Experts of a small language model.
Size: width 320, vocabulary 3433, 41.9M parameters.
Experts: 64 experts in each of 16 layers, 32 SwiGLU neurons an expert, 4 picks a token, a shared expert of 192 neurons.
Below are experts of layer 8 (counted from 0) of a mixture-of-experts language model. Rows are named router (the router's row for the expert), gate (a neuron's input weights, with its number), up (a neuron's input weights, with its number), down (a neuron's output weights, with its number) and show model dimensions 160-319. Each number is 128 + 24 x the weight over its row's rms, rounded and kept within 0 to 255. Numbers have three digits each.
After each expert's rows: a language model's description of what the expert responds to; "comes before" lists some tokens at least twice as common just after its tokens as in all text. This comes from a sample of Wikipedia text that the model never trained on. Tokens count by the router's weight.

# expert 33
router:147083127118126107138117098076131123136133103115144126149099120131163131118107136098128145134166124155146120133137146127164094179137120100184155117141103117118107147172082115158117154133111124123133132164121086138130128121140079163122126156145090153117159162123124120117119159115151181169111129094140128096137127098142116122120140122148148162111096085143103103119124182129139076103122177143130128130096153116153121144131149146119135096128096152082119110099083113171121165126172142
gate0:117129124165082130137141123181135102117096094129116127125119142123184115092140103130138146090110163133129129174160145112130112141128142105090149174146174147062102115112112145094163115160151116138124109128098137194133090104133156084099099114115128095120143113135129139100154127122113081145120127087124163150128132162156145114125074110130114086095134106131156099082157124162116147121153151134128128114147148137149137135126109187122088152111135134080119111113125136109109111104135097
up0:138114140133100139146124102113079128212144141124146148113142136077102117126120132149132096147118142121161118118155126093112134153142120129115138129151100152110130080102094139113115099123130089142146113129134078184124110116132111097142104131149104124135134148124129150156131152149091130136144131113124113112091136143115122150082134163163098192109116098116132112117116168083116127111081135112108146132117106090153150150112140125148126128114111163135144126125130146125094119110080117
down0:125140107142147128119106100124129144104148143141103157109134141130146119160133110122122168163120156139145130111120113092114078131150109191106121163137105149077128099101128146138166100137108097114132119149105125169144145098150113117115095076104164102142170121092139151119162092138052092112105090141118140166084146161162151116131146135154130141098162151074168083150123110082129158110086122107126155140106137110121132140132120126135083143150102121105113106124116101117134129089125129
It responds to: Periods and abbreviations
comes before: "\n\n", " The", "\n", " He", "1", "5"

# expert 9
router:134134132133159073138140137139115100153129144143123220091133118102135143112179129145168139111129151121141171176166121149115105107161149128116136131104117109129096110140132117144126123129183118127118112105085130095115170152116121166143111129106109136148143149133101119143102167123102125111114093118103127133109115101167130129098137077152163155111149085115110080124120168098178146123167150122096116141124114142073129126117161120094134096101183124110099130118118219133102181153114148
gate0:132133121135111124124131119115141093127101154148110178161119122107125150073166167166122126155134148156154132115120079130118104079152137136123093158136137109116118087138139090185130141133119128135085195108090122088137116129121114135112098102122123134139102097124119094121087108122126145101125160134118179089153115140165114230144110070098132148147102120139131103130133136110140140149095157132127133114132159177158097124095133127141139108137206154140116124104134122112124109127110114
up0:112126149151169109152147137156133095122124122126115154123146155115145164163144122147067112140140142107143068113122104172114125131093132112122124146130139169076137127145133128117153113132140132127121134134122105109124129175155148136119115128140115123122089103119061098138100155092155145094107097122110140121089106069178128179106122051117137142147112135139138154171139121137171116101136101180139126135124112177127101153125159087092169155101148122148122104112120101122094174117158142
down0:095081153129123182117128138127117151116108141118129155162081123104114104137124121142113111142120152128089110114175130085129110112168123108124105150154136127079109102194171140142097118118152173127144175105098116111164138108135178107122161108103138197124135144138111112073165128163142139091113169158137137114106114086130130131172129103118128129131097138142091099141151121141083115131123089108132109086117138124121150134169094112094150114130109123162139119116127126122113173131140118
It responds to: Noun-forming suffixes
comes before: ".", " of", " and", ",", " in", " of the"

# expert 55
router:162083119149099139107105147124122116110147135130116124140138146180169125098134134099180154125151177148137136109118172104117099131141135125129116131158144104117091105111151162172106173092149126141108105138108133126088169120129089142173131146112130120157141129104122110148133107141123129099140154120079138106126092152122116135126092135150147130089136101100096142140129160094130133099118152104088143146155136143152127099128154151138129116118178142106109115117104142139160125103169128
gate0:153118112124159113109135129111150166179113094161117127139155174151133144139111103127126091134111125175142118139140116153160166140177118129163126132097139166130138081132145120138151141171124129162118102153182159160133117117134093105093127120139125107143140141136113129130128107084128133099140123101124166144159129131128125148086170095104115122131119126123136133092134134111126107179118125139149129088109125122125103124144115096116169093129119121116095120127129137128112132180124160
up0:118167100094111156113113078121152129092114134136108107078109113102126160168107133097086183151154155114117149095097130162136110089163163160102126141118129133137147134200104129149112161108141121151122119129133119099132101142131123115126153120105160170139112123164146101114090132140104120113126146150139095125121136072123150152125112141145131124126113127127173111144169131092135134111100136102113122125085104140132170104121150132130148154130135132155108125162139069145152119078121133
down0:117134132097118114131122161128073143093109155111095129140142133157129110166137086135160108163129121059132105133156124112170112084118155141128103130113153158098130081154136147095164101137139133174138099155163132123181104171119129099152183100103099122141087164109121061079138124125101134161130111119151147115133126140142134165154123152141126092106146158097081133122130132129116113145123088104148136073136104148163127105132158081148132134120149141104135083124109142110083129093136105
It responds to: Spaced months and markup
comes before: "1", "2", "The", "0", "==", "3"

# expert 57
router:152090099136110137087130111096138103158145111107093159133139117139126093090145148104151125164144159114126186155092170122106095134168104152148149110138109093154092134135115113111132132107097130166131102119125094127105091109117065112145084123121109108171124139084079143150146122097163108119087141081114085119132083164140121154127110130165182150125123126126116134161116160126126107105110192114123129138109109120136144107089154150125125134131114123123133103110117173186113118151129153
gate0:144162148128120108117158121124178123149138116137066138150142125135084107147145110152124071152128147116145153085123098131147142091164149165138128074152125170120123137077131125124152118123114133128184104106147134114105091159114141106128118172096093166145134145116086125133147137096119134153136129128143141137157153134108121094114159115082124150104131114101129114089112127143088067094155137155122137120122107097093141132065169119114104113126126156114099095112113132132129104165138116
up0:133132162164149100122138102095136132142093148134170130136130089097135151098166122174093137120200117149144102084072085115149122133132129153146150129123119151148126159150109120118108145111130122115103142162133144107119153115087163166156146147169168120145091108088123109146141124110127150110126124122102141115138144125132120145199108103152076114132112123131147135119114157095144154145140091157117142082129147122122118146118142131098131110110176118080143161143091155118185148123150093
down0:097118136192153143112128132162111126123114183105176142104097094118146141103117113148172130182172096135086127130170133141168174131134133111131093142149132144117131126161149118153135143118142130114136146173124167127100122115147100163113120092111122085118179140116133162151104124117125108141162112157112186118099087141120118174172094116147142145162122170141151137127103145121143117106105194173165152153140129086124132121156088147146123165130128125122107113140146145111138099142162144
It responds to: Table separators and beg-
comes before: "1", "2", "0", "3", "4", "6"

# expert 56
router:139092159149136092104133139119101143140118133156113137130152087111090104107170103126136116094164144137095126139113107131096108126161114154120112141165114147132097101103157144183120107125144138181155163112112115139108119106128088141118121183105122160126129163120133151150161147155139151105164108146076132114124114138159103144107154135136142162099107121124122103156140148099095107139171137115114142109137116107143116161115099153092120118144152130139077123093123163149146116188142094
gate0:138162105106173156120081070132116117122121119148088144145156111127100123131125121102130113101137115115119071134140123114147127157159120134144118086126142096094090122156102177185137158158093116182126147121094136122119101105144123130150157153144146120132148117114135120155150123116162127130128134099123150157109162117191100138158149072123127148104143101081149122133156172151083127141152135122127154151101139138108160096152134137134178116129117110096126093116102155118188159175134108
up0:135133101115166121130139121107119112082113166098165114143177129118122140141165114134141109111099095142135140111182164155118139145109116120127129101142098117086123098100124151130151091152136119081131107154153147115099068186088143127109135161109121107121155150155103134142152147128153148116099113123118141134111112142144132119138140130109107142127140114113126113110094120162106165110126133188115113175138138140152124121114214093122137129117121122120163119097106131102163135102101167
down0:113119130130118108100149170136088164106180128109131135169061126107131141108115159106122169155136147160170136113169109104127138112087149126141150130115107107162138153095124119117152142135097122148119134136147106176136141168110137098096082125132120155134114115157147112101181145182124140144135127115135098112102109100102147137127115163081155155149100181196153126114134126142122115120149075132095110107124130096116122115133142144107111135074129059150146197133175128108149113103102144
It responds to: Digits in dates
comes before: " | ", ".", "–", " |", "9", ","

# expert 7
router:153083145154139084111165113127103119150172101139132106139144126116154120160157146120126137122128114128146120138124158137132122143157110146163133127122165142130120146087161165124189133156129116141144112137124103142105125136106147131103103135135137144147170092127089124143172096119103133121156102138077128160161152090134108108136165133135091187131084082115124104139162149154133079154135098145125150149115129158108137155127137127101133142116137117107118118107098163122163115136172108
gate0:144159143125155113114090139120118136150131150135142099155168147121154168111125113147135162162141139128145148131162136178109093138161143186110126135137062134123120122136131127123140134123154129134128131183111113168106136157084118132115110139138133100121146110122168129159125127085141132161120145138079122119067112090109104126096142090138149149123137069131097098146084118135130128129067170133127132132162116141164150112125173110124111161107155118106122103073108136142125130126184172
up0:106120095109117099113152077108154127111168175121116130139135136161196156140101182148099067121129110163131113110153066084114133134101108084123156125127105146119150132125134129104151145166110081147133143099120158174144138143139166135147129107122132097096114126154165137149077142150142149176129115113169140124124158162107122113095148141093119117160138123138171112130125106103155100155100144130082137152160132121103092154126128141122138159127174173190131117165122107110133119149116165
down0:120135114126095125133144126122111145148096100096108181149113118113121132121105098130117142115126132115089174122097145092088146118167091114150116138114105121141143125135133126103145094139171144128162148088131138115127103105134160095115128134128152152108133140154148110124136138133158095145100158130089129129149136108136093147132122192148212145115103123176117151225111099097087195093113152102093104123124135122122146119122122105111107163119153141137149117130097142153143182120138158
It responds to: Year digits after century
comes before: "–", ")", ".", " |", ",", " | "

# expert 29
router:146120110145147154120127066081124120110155182142157188144109091099146159068123144116181127133128145144160155113141088161113086152161082104123127139139098117145106114126086113163150126108114142148102112144122133152109128104137154154149127141135079114179153140109110117126133112149117122138125126124117129119117102148121137163157129132156163145096107145134120129101081146124111122096116148156126134139120168146131102143119121147120101152131148123082110108084129144138096108119139164
gate0:146131130121118104122125112093144142097080190164105120153109135158102150132119104128110132102142119145129121086118104153130139113135119150142122158153135145142129159136060110148144130120154126134122107155113168078094133154096120194176153130141134105147154136103132103128115117124109114088126152096135180147130131093146135140095176138135157105135123143159108097111127112093144159137124139145135158123115114147115132081116106123110132097136111105116076145098117162178131142101127169
up0:122098103129150131139143060174078114142136138120139137136117110118112133153134157088157142089174153127080125110117129129119136143127165105115146100081102093130114146130126122121098137095142096129145111164090149093119126121173111115124125097118161150126149142101153153123140161144161152129135114139106105100137113061143140133136099129166128118090099115122122113156137124112126124094103122093172111122120145135114130120079163153140186133115131181157122128114122146113061158137142172
down0:155124117162138126115114138103155073138116133117118131061132142124119125115121097129151116127086123173150117116136113152117099076151123081146093115120119105134137127138132104124191137108156106129094094139107088094128121126146127141134158176122103161125123155139145119105104156120166137152183121114189141156126191056128122102155137134132107066149131112122124121125158161171117089116134113145117114088145123123155137118156102156137125154122172111148136103092142115102140079107177163
It responds to: Apostrophes, hyphens, symbols
comes before: "1", "2", "0", "3", "4", "6"

# expert 17
router:127079155126146086108114134134126128121146105145121164110150091159072109112161138105186106118167169170126145105150149134144137122168139078114144114095128121125093099113121129140136127119134122152127107135122130128096097135109095118142123134101105124143199191136109133140155102113139150147160129115100137137127148116127086141152142118133167169061102089085146096158129117115096129093146121129128131149107152125118128127104164117108144126145143155143110122139077169137143175129154116
gate0:152141139120177146132137142156098115106111120129109111134127151135145180102138129176158140055151134170114131146150106106115099144162145123117112104153151152135120067123134176119145085115142115131122115115103130148131123156123143105127101102131175093145141127121143114135135135106086070107091116121094151130104112167150156121098118134128131142080131138098127099090073160111127165137144158144102118120112117129118142113144125115151103116117153148102093095113126123152135115146156157
up0:126182092124133131108134162090112102159150102131119149150141130094122136111137096141113156164104121052138124146090098144152121124121122146188131128144149124151132136118113118156110125118136106097157151111109117125134104087118124131185149186144125124136099076128125095138072107136127097108116119130144127144087137154153117087168118103126168137092136102102073159117182154140143102164123146102106162111160147172106132159132120150118178135134143142142129135116153135132132136171159156
down0:061150115112116129115098129135114129125139143102147149138114116131157119162123150135134116151126123071116152128099116114143138087121084112111108084145138088136143086123137158082138141134092130177109179116132153115125117141150141101157111140153135134133147109069128142109134123148147112108185110089147138123068130131119114125133152174128140167147135109096086124108144170141104156119130132082114108059160136145052145136073154110133126114123146136126133126132130108133126115132140123
It responds to: Clause-ending punctuation
comes before: "\n", "\n\n", " The", " He", "000", " In"

# expert 47
router:155070165118149132139126112117133103108149156152105115116145133149099160143106099109134124103146156124105107155165124092123133112135150096109154123146108163121081152147138136124130125125131080192098095133094141158137123106122110152106115133135109136122162158114104135165124138103109118158143104123096165156136113121153136132137172119130132126094106134133129153154096157154157113129105159083118126104121114118097178132125112075111127122101127115136083111119112177138141131160127118
gate0:127121131097131107132133110156120157072168134130125114147140123121127159168161128132150113156118137100121068133142129140189132126134171121134119134131139168136128168115129158161119094091125131096077111130068173111118098118099122152131124173113132119121136149145125100141128120127154073121166142115097158149128158133186114108124133139136139117117116138088158144131067118104116117160113130090079138118138115126124137131107119128087156153096153073113041132098084145137156138159101137
up0:147104112116125125152089145143101115197104092109084161131123120054170126112099130111120144168112139143144134137134088113135080160170135144129120153117132119126139096122125071127128128182095145162130092136165098100105124200128113158172158143132089151149134121115101144127177136124151136101128166129160095116126098128122095145129112140132176151110146128121144096124136103052106109116140129123135117145090124154132101149134134118155136138164102131147115115188129149127106142140128107
down0:103148186118085092131090121098124128139117135144152108109116129114137107136120131127074122123117154174162130136112132130110112159173119124075115146203129142108078145128113112091156097122096165126084115156141142170125140129128123145140120131067159161125127168140162173167088117181126169130112128103114113126143144114116119118119127114164107148098147098092144148144162158121142131095139135128124149105129128149155154093161131128150124134088086134185121128175120142164141118117121145
It responds to: Numbers and "ex" openings
comes before: " | ", ".", "–", " |", "; ", ","

# expert 44
router:159116156149147131137133135095113073144148147121126166095119111147113121112148151087140144137152158129118117146119111123150119117131103101112099124138141127133103117111123113126158116104121129172115086172103142091101187104128102115099122144139097120136138148075162149125142128128148108092138112088084101132130125125172147139122107123146169140092156139100124109152116196141158134094132158151118148142120116122102128083116142159124120137129120172085093130125100155140170139135146109
gate0:128138129142138090103175066125122165100146139141161107139138168115084145146120124122153138090146120140163132156097126147136115154110133173147157087137140175129112120138174096148127116120118168083109174118074167171122179105123145143124157143119138132112102158144096112127096121124120114115120148162085165165133148110139128117125148092129101125145171113150164146110117131116106101151153115110157129100120143138112108163130102138111139132106150109158102125119108139140145103121140149
up0:110087082094119175114132160112129116117118091115086129082119128145156166130123114113115141122100164193106143116136116170122091115115150149123121125134111094150140108138117183127136131111088115168113087166161095156119090137115098145136127089143124135140100108087144118129116121122152111123141143114100121097114131085116106138183103141165155119107153137057119104142140125072110147087107135098128117111147105135135140107202124135130110120161150125127144110136128132107172142165135142
down0:180113145110138086098149159131078143146155103152106154103141164136145118096106160113135120115158140117126121115139126145207122189152188124130135131139142129133114123128153155144103118095148150119087100105137093100130106134100090116127153115072099121128141151128148106128153090174127131102119110109114132177112139143140121118169138135119192136099119100142135106136112103114128143100114088155132146160132091120129104108119140110143155150088122084153111075122096140111145170128127121
It responds to: Table rows and quotes
comes before: "-", "|", "| ", "1", "2", "=="

# expert 45
router:129112113119151054121125125143114099096104132149143189116154088147112118108155134128141133093155149134124139113146147137108125126124114111135129159108123106154098137117099156124142118095175094164103101137128144131110152116126092117143138119119088117147160176139112123143114122117142120122117107086105114118138130111137136114139151117136160147092109095092112090145118144104137130122161138147143126131107124136123136127118171130091145116116128173139122115130069190122129172145168146
gate0:151123099142156121118145110090092102122122142132068107162120111158178167115129117157106125110133138092135118178061160186104138141132150148168129162189146100152121139155123124139145102112110151153148101102095106115138154125090092133177112198128130152121123165126155103131114110089110143109094112152110147141130151125138149079103138119152120152110126085156146181119089173144116067135130139138115133122084131113120115152128140096140139094162174101089099107101138115173168146142182145
up0:158099140156127172118129123142123175165125159137101120066135170126125162125124121136143143116088138158132142130090128125115123166147150132125098137150187131091119071119111144134146128137132143156126098120116159130131166095129126128128140135102148137155116165115160133137158137142124104111148134128107126129098098118144127139086113138143133115128164131110136139126129128138128165106143131125097147140146106114151118107125076122108109158122117105092100128106130128137136111116116053
down0:092112172110111129092117158163107137111104112141120066083123132121118117102063139152117142176126131130075112115142107131138112153097128142123103147165143084118152140139099139156166112115131133150126114156158131130108148110136107113113137113100110112118129154096174128078131142143149091148116097091116104132117147117114144134098142134147154085130154133108125138140176112151167134131075153084124170139171111115126155112121081107158121149099131116111115149117129128152129157166131140
It responds to: Word endings before punctuation
comes before: "\n", "\n\n", " The", "==", " He", " were"

# expert 2
router:151082149130110148111135127110088108101156149143081170060106107087126121130132132099133145136138171184118106099123115102123148122200150122115085167127153164104108110136116150144152075129138090127137089138109154120110115113150103144114152134112156065133125152103153139132167127101098139131108165114150140102124120116109139114173125133121170119084144112128123123175129122107145101115131141115121142114091129110125113126119109167136166123117150170105121070108093173181115163173141176
gate0:137149136138060152129124078138104135181131121083084080099129165145099085137114135120158109125126136167132103132148090103086129155086053127139143158123084145065093154118144130109116105102139153145110164119151147125135116127131152097124129159126126161092146123125154118132149132138091119123133160140109108116138125119109145162110110152129102101140102170123142123127165135140101127149134135056140130114122150084134119138124160129152083123128107112142106145134134115144111137111177135
up0:134146074185116089129123096151107138122114100137111112139126153143127143157101157136138112169118095127143120139142097146112148161186149176120146122143072099113134106151141157159134096133113141102114124125177153121132065112123175130084127103129128133116065102129135120141098132093114089126110143155114166114130077105126100096158092126116113084134126115124077122143179121125125137158125134131145112076136127084150109199122128124136156118108172135163136117118137135149117151129132175
down0:127120115094123135100127121135117100114149120114145148098128106133120136125098183099141097110088134125147159122136145150123177157189153104170092080125148154138110110129168135127153159124168149156106131110097166138094143156179116160175174116114150158110088123122103158137129124099120114159134092170129103131136134074075146147112145139146183143130133115121173144143090141175079150159134155112151096138150131144116130086131152128133092103138171076112143143176139161124163158116086109
It responds to: Line breaks after headings
comes before: "|", "-", "| ", "==", "The", "==="